Weights of a small mixture-of-experts language model, trained from scratch on English Wikipedia.
Experts: 256 experts in each of 4 layers, 64 SwiGLU neurons an expert, a softmax router, a shared expert of 64 neurons.
Below are experts of layer 3 (counted from 0) of a mixture-of-experts language model. Rows are named router (the router's row for the expert), gate (a neuron's input weights, with its number), up (a neuron's input weights, with its number) and show model dimensions 0-47. Each number is 50 + 15 x the weight over its row's rms, rounded and kept within 0 to 99.
After each expert's rows: a language model's description of what the expert responds to. This comes from a sample of Wikipedia text that the model never trained on.

# expert 41
router:44 42 67 72 40 56 43 25 77 37 68 64 37 45 64 50 54 35 31 73 38 38 31 45 44 33 58 49 35 48 38 56 76 64 71 30 49 32 32 36 61 56 71 63 53 52 66 53
gate0:61 36 43 62 48 60 42 72 48 44 44 60 60 33 56 11 73 47 39 61 37 44 46 53 62 71 36 45 67 47 65 12 56 39 58 65 31 41 36 46 56 46 75 51 63 63 41 67
up0:46 56 72 36 47 56 68 54 48 10 70 70 40 58 78 49 58 39 47 49 34 54 74 69 67 55 60 55 56 46 70 50 49 32 57 44 34 60 43 72 74 61 44 58 83 60 54 12
gate1:30 40 56 82 21 43 33 43 60 50 62 50 60 24 61 52 61 27 13 71 42 56 51 49 47 58 82 29 48 43 42 42 61 59 76 52 26 37 48 68 77 14 95 56 44 51 65 56
up1:50 39 67 64 76 50 46 46 06 48 43 22 36 84 60 46 62 39 51 36 55 74 42 57 68 34 66 52 44 55 59 41 66 38 41 67 33 37 22 67 59 32 53 46 48 40 44 41
gate2:72 46 65 68 68 52 67 46 90 61 67 28 30 35 44 40 55 58 47 51 44 50 21 68 64 46 54 62 42 43 66 36 53 72 15 52 85 52 48 58 41 43 54 54 43 53 68 47
up2:50 40 49 43 62 83 66 31 62 57 46 25 34 40 62 74 38 37 36 41 59 62 42 46 89 58 62 59 39 44 81 50 50 36 52 42 38 52 49 48 29 28 46 43 31 72 43 51
What it handles: Foreign-language word pieces. Word pieces in Slavic, Baltic and Latin names and titles, such as kraju, Vižmarje, Maximus, plus company names like Film.

# expert 57
router:41 50 58 54 30 48 31 33 76 46 75 49 34 33 71 58 35 38 37 77 38 37 45 40 56 46 60 42 33 60 48 56 71 58 80 37 59 20 51 46 50 24 80 67 60 40 68 64
gate0:51 56 51 46 63 51 36 43 54 48 65 53 59 55 66 60 56 48 61 69 59 28 51 85 57 32 36 51 51 47 67 47 67 52 54 90 52 45 56 35 39 49 72 68 58 68 57 33
up0:46 45 70 41 65 22 86 36 58 63 50 51 29 37 64 40 38 44 42 35 59 26 45 41 55 26 59 56 35 52 65 54 35 74 29 51 53 51 72 57 60 59 66 34 53 76 47 29
gate1:44 60 64 58 59 52 26 57 47 74 63 62 49 75 39 30 51 52 52 64 53 44 67 40 42 54 62 60 43 18 40 78 55 73 32 70 61 22 58 51 52 45 46 60 75 35 66 50
up1:42 59 73 48 58 74 66 63 80 42 33 50 68 67 41 59 26 48 32 49 65 44 46 52 36 47 34 39 55 77 57 40 45 54 54 67 70 48 62 49 57 72 50 52 72 53 59 54
gate2:62 70 44 63 40 31 55 60 44 78 63 55 81 60 52 64 62 79 31 42 58 66 42 46 80 50 58 39 41 49 42 52 45 45 48 41 63 62 89 47 64 33 35 61 40 80 24 53
up2:52 49 49 66 65 42 47 50 49 41 43 31 45 34 51 41 47 34 41 46 62 43 51 33 36 47 55 48 20 53 74 50 47 69 50 49 40 44 51 53 51 70 60 64 53 48 42 53
What it handles: Words after surnames. Tokens right after a person's name or its last piece, such as also, himself, again, eventually, and endings like ler or son.

# expert 34
router:44 64 65 66 27 56 53 36 56 12 58 54 39 50 65 23 49 34 46 58 37 45 40 45 42 24 59 54 21 68 40 48 90 59 68 32 68 25 73 57 76 51 80 41 46 75 60 67
gate0:36 49 66 51 13 55 56 58 43 55 54 58 56 52 39 29 44 61 58 45 29 72 25 58 32 56 62 41 41 40 52 31 57 34 51 48 28 26 60 42 51 34 84 53 60 66 30 53
up0:28 30 68 53 58 35 59 53 44 80 54 49 38 74 64 41 65 41 33 47 51 64 33 39 71 84 87 43 45 05 61 62 45 47 48 50 51 52 11 65 47 42 74 39 39 55 37 47
gate1:49 48 44 37 35 54 70 39 16 27 72 48 48 33 72 41 38 49 51 39 60 42 28 69 62 53 76 58 39 60 59 48 62 38 34 66 74 41 45 61 76 64 42 44 64 64 54 40
up1:57 35 47 64 60 33 51 27 58 23 08 39 46 50 50 46 67 46 52 66 69 68 68 51 68 57 37 73 46 33 60 69 29 54 64 76 48 32 26 68 58 22 42 54 60 59 62 62
gate2:16 62 41 39 21 67 54 61 49 44 63 43 59 45 53 48 32 63 26 49 37 59 51 38 25 69 73 43 52 52 35 47 64 50 46 46 67 48 52 32 57 50 77 40 72 36 59 69
up2:51 75 58 30 48 51 25 52 76 53 29 65 63 25 63 44 55 42 48 32 31 40 41 44 32 41 59 29 08 52 48 29 40 36 60 58 20 51 56 64 11 41 77 71 50 50 58 61
What it handles: Infobox parentheticals and fields. Infobox details such as age in birth-date brackets, years in parentheses, present in ranges, and field names like Website, Elevation.

# expert 27
router:31 54 60 64 42 39 46 36 73 38 77 49 25 46 56 72 19 43 29 77 36 47 52 29 40 38 57 42 38 83 36 51 80 57 80 28 43 31 73 46 56 49 63 49 59 41 63 62
gate0:40 65 14 29 55 15 33 41 30 51 49 59 31 49 44 57 32 44 37 48 71 76 35 46 40 31 59 38 56 58 41 64 65 57 44 47 37 32 70 64 41 33 70 65 61 64 53 28
up0:54 35 70 53 70 69 43 44 25 67 63 66 97 59 53 33 64 36 30 42 43 17 55 28 51 86 57 68 68 41 56 50 47 69 45 47 18 47 45 45 59 36 45 75 44 38 42 79
gate1:54 50 54 48 65 37 61 18 58 36 56 56 12 38 40 52 50 53 57 53 33 75 51 44 39 64 44 34 66 52 20 51 55 48 69 26 58 59 25 61 43 37 32 58 48 49 20 52
up1:50 74 55 61 59 48 32 59 57 75 59 11 55 69 36 51 49 55 53 33 65 48 55 49 49 41 58 49 81 49 77 73 54 57 57 58 38 50 57 71 68 65 67 34 63 30 29 43
gate2:28 81 44 47 44 44 42 31 66 41 92 59 46 44 69 27 57 25 55 41 53 53 38 24 56 48 61 26 44 55 19 51 54 48 63 32 51 36 47 79 52 35 63 34 49 66 53 63
up2:51 87 49 54 30 50 62 56 54 41 70 56 06 53 38 83 51 33 57 45 64 42 54 65 87 87 40 12 57 81 57 45 50 50 81 70 50 60 35 22 56 74 38 44 85 43 45 68
What it handles: where, born, mid-word pieces. Relative where after school names, born in biography openings, and inner word pieces like earn in Learned, plus table separators.

# expert 37
router:35 61 64 74 19 31 45 31 62 37 71 58 24 47 72 64 30 27 27 78 34 43 29 41 49 39 59 38 35 46 35 74 67 63 63 26 50 32 46 28 60 54 68 60 53 44 74 52
gate10:42 70 27 33 47 34 50 46 29 19 92 43 53 44 51 51 44 34 41 49 40 36 43 36 58 79 43 32 35 90 45 46 68 58 65 34 68 57 52 29 63 62 63 53 76 40 51 66
up10:53 70 24 68 48 37 53 61 53 44 35 37 75 23 29 28 11 71 67 34 66 39 34 61 25 35 37 40 43 55 68 52 51 43 72 61 34 61 47 31 52 51 47 37 52 52 46 46
gate11:14 69 67 76 42 20 55 45 59 57 53 54 68 33 50 70 49 73 49 60 51 51 31 50 29 54 46 46 26 45 38 49 47 67 49 44 50 45 37 50 44 71 89 55 40 67 60 55
up11:43 54 49 83 27 70 65 49 43 43 31 48 53 75 82 76 56 33 50 84 48 27 72 47 42 77 59 27 44 45 37 72 33 70 50 35 90 69 61 67 31 65 58 71 71 24 62 57
gate12:39 32 46 86 50 52 55 39 68 58 67 39 45 58 62 66 60 72 34 37 37 24 20 52 51 73 44 74 25 49 25 60 66 64 68 76 56 62 59 53 66 52 64 69 52 50 47 38
up12:55 43 32 39 48 21 71 60 56 46 66 62 27 45 46 41 40 61 27 46 48 48 32 33 41 34 46 65 52 57 41 43 37 41 24 45 70 44 47 30 35 11 43 52 53 68 59 62
What it handles: Possessive determiners. Possessive determiners his, their, its, her before nouns like own, first, career, plus verbs like provide and supply.

# expert 24
router:32 62 58 71 32 37 39 36 73 34 76 48 26 39 65 55 30 34 36 71 41 32 35 51 43 47 70 40 25 64 39 69 78 65 67 20 52 29 62 60 64 48 64 59 62 52 77 62
gate10:39 65 62 38 38 43 41 45 53 57 74 86 39 27 61 70 48 40 35 54 30 36 26 47 51 20 60 55 42 63 53 33 49 46 78 67 39 45 60 64 37 69 52 44 57 44 36 56
up10:57 73 45 29 44 67 67 51 37 52 52 58 18 67 52 48 59 41 47 55 57 64 37 54 51 63 47 63 56 33 46 28 65 74 49 61 67 70 59 38 46 45 41 59 66 64 45 28
gate11:42 43 44 73 53 26 38 54 48 44 47 69 64 62 54 24 53 22 60 65 53 39 69 32 51 56 35 58 44 61 67 52 51 68 61 39 65 53 43 52 28 56 33 37 49 63 64 43
up11:65 45 16 32 78 53 56 52 44 59 59 63 69 44 59 28 55 83 30 75 61 60 45 22 73 64 62 51 53 66 48 33 52 57 47 60 47 41 58 60 73 76 42 51 66 44 45 44
gate12:29 55 49 70 36 48 28 23 55 29 55 48 21 50 72 31 63 29 59 72 40 41 42 50 66 45 52 49 35 59 50 42 66 64 63 43 38 36 54 59 74 28 65 48 47 45 54 38
up12:20 53 48 68 58 39 42 37 43 45 25 53 31 58 64 71 70 39 41 44 54 60 38 71 79 34 27 41 53 48 70 44 40 34 40 71 39 29 08 62 73 40 53 60 44 18 45 68
What it handles: Party and organization nouns. The noun party in political or social senses, plus group nouns like company, province, band, and name-final pieces and closing parentheses.

# expert 22
router:21 51 51 71 21 43 40 24 54 40 62 40 37 34 66 47 42 37 32 72 46 25 38 41 60 42 62 53 30 53 29 76 72 59 65 33 52 28 57 41 63 70 72 58 45 49 81 60
gate10:39 41 51 38 55 40 30 27 32 41 52 60 53 42 43 77 71 43 28 33 68 14 33 53 46 68 60 28 31 29 63 61 43 41 55 35 57 67 47 56 70 12 49 68 68 48 39 63
up10:75 59 60 81 42 43 66 56 64 56 32 41 17 48 55 55 62 54 52 59 68 72 67 59 30 41 29 61 52 54 26 52 38 52 34 34 63 48 58 33 40 40 65 26 54 84 69 37
gate11:67 67 77 85 41 43 62 42 41 47 61 52 56 59 65 40 29 44 63 76 36 51 34 44 29 74 64 27 38 24 46 47 52 75 46 68 69 59 61 48 66 54 34 29 19 41 42 33
up11:48 48 48 33 40 56 37 58 64 55 19 40 57 48 30 21 99 59 35 28 50 48 69 59 25 52 63 28 70 32 49 60 45 62 64 61 41 60 38 28 60 32 33 62 61 63 70 58
gate12:83 61 41 50 51 54 67 39 53 46 62 11 54 35 60 41 52 48 47 41 73 48 48 49 34 45 35 82 41 79 79 34 55 51 58 68 17 12 61 47 72 36 41 47 45 76 27 52
up12:55 34 39 37 38 51 28 21 57 78 47 79 67 44 38 34 68 45 40 29 73 65 49 59 38 46 28 31 39 35 44 57 50 41 33 28 57 46 41 57 37 65 47 71 50 30 67 62
What it handles: Plain nouns, odd bytes. Common nouns and pronouns like business, something, merchant, river, plus raw byte pieces of non-Latin script and slashes in dates.

# expert 33
router:29 52 57 68 34 55 40 31 63 34 72 54 34 43 66 61 44 35 30 75 43 32 30 35 49 47 65 35 33 48 41 64 70 70 72 32 48 27 52 54 42 35 61 53 61 58 73 41
gate10:35 75 53 34 49 48 66 61 48 35 65 59 20 27 66 58 38 90 41 38 64 49 43 34 83 46 34 59 48 68 47 31 54 49 56 62 67 27 57 30 68 38 77 52 43 57 64 30
up10:58 58 25 61 21 54 43 23 53 49 24 31 47 34 62 37 35 49 31 50 53 72 23 48 51 24 52 47 37 56 47 42 47 50 63 52 68 58 56 65 36 36 59 53 66 93 69 47
gate11:49 55 53 42 51 20 38 58 70 39 61 68 39 36 30 54 65 78 67 55 40 66 52 58 64 59 27 30 65 69 32 70 60 36 82 61 53 49 34 45 52 66 48 77 57 30 44 87
up11:45 66 37 48 48 31 82 25 74 43 61 41 50 64 59 66 24 40 65 44 46 37 52 55 45 33 53 28 53 40 59 63 49 60 54 76 55 58 33 65 36 41 40 57 66 42 32 37
gate12:40 33 82 55 49 66 45 63 57 56 50 56 48 13 64 40 54 30 49 50 42 53 33 23 68 50 45 58 42 66 47 43 61 51 41 31 78 60 70 63 35 30 39 70 66 78 40 65
up12:50 44 25 62 44 46 59 50 56 56 69 51 58 65 60 60 24 66 43 51 76 46 35 82 68 75 64 58 61 33 67 71 62 61 32 22 47 44 45 55 37 64 69 37 57 45 45 56
What it handles: received and sports codes. Verbs like received, earned, went after a subject, country codes such as ITA or GBR in result lists, and emoji bytes.

# expert 3
router:36 63 79 64 33 33 25 27 57 40 77 30 21 42 72 63 41 38 43 50 48 21 48 46 69 36 59 44 32 47 59 44 65 63 74 43 55 35 50 44 71 26 51 41 73 55 69 49
gate10:70 48 53 33 56 60 21 59 38 58 66 37 52 37 57 79 45 71 58 77 56 60 58 48 47 61 51 36 66 68 52 59 44 72 38 37 72 60 51 60 56 61 57 55 50 52 48 60
up10:70 33 66 70 69 49 64 67 68 53 84 58 58 64 56 37 73 28 42 56 38 38 55 68 43 56 71 44 58 20 58 57 44 72 56 46 50 38 79 42 53 56 29 44 39 66 75 38
gate11:37 56 60 69 46 74 38 69 31 62 41 58 39 63 39 61 60 37 40 65 32 62 66 55 35 33 98 40 28 23 51 41 72 57 48 54 55 40 75 40 27 56 51 49 49 20 57 42
up11:58 53 61 27 67 54 36 54 53 47 47 43 71 26 63 31 33 48 67 33 48 48 58 62 61 46 27 73 35 81 51 51 54 47 26 62 40 66 48 64 72 48 51 60 53 69 55 48
gate12:28 44 28 64 35 60 50 55 38 49 36 68 48 55 18 70 68 34 50 57 62 59 64 34 30 62 66 54 48 56 49 42 41 37 62 73 54 38 46 34 61 83 40 66 46 60 45 56
up12:31 52 44 70 59 55 56 70 46 44 51 64 27 34 59 28 47 14 35 58 30 59 50 45 17 31 52 55 63 68 46 53 50 29 77 31 49 31 56 60 61 70 64 61 47 32 65 62
What it handles: Articles in education contexts. Indefinite articles a and an, especially in biographies about schooling and degrees, plus graduated, High, Primary, and units like mm, cm.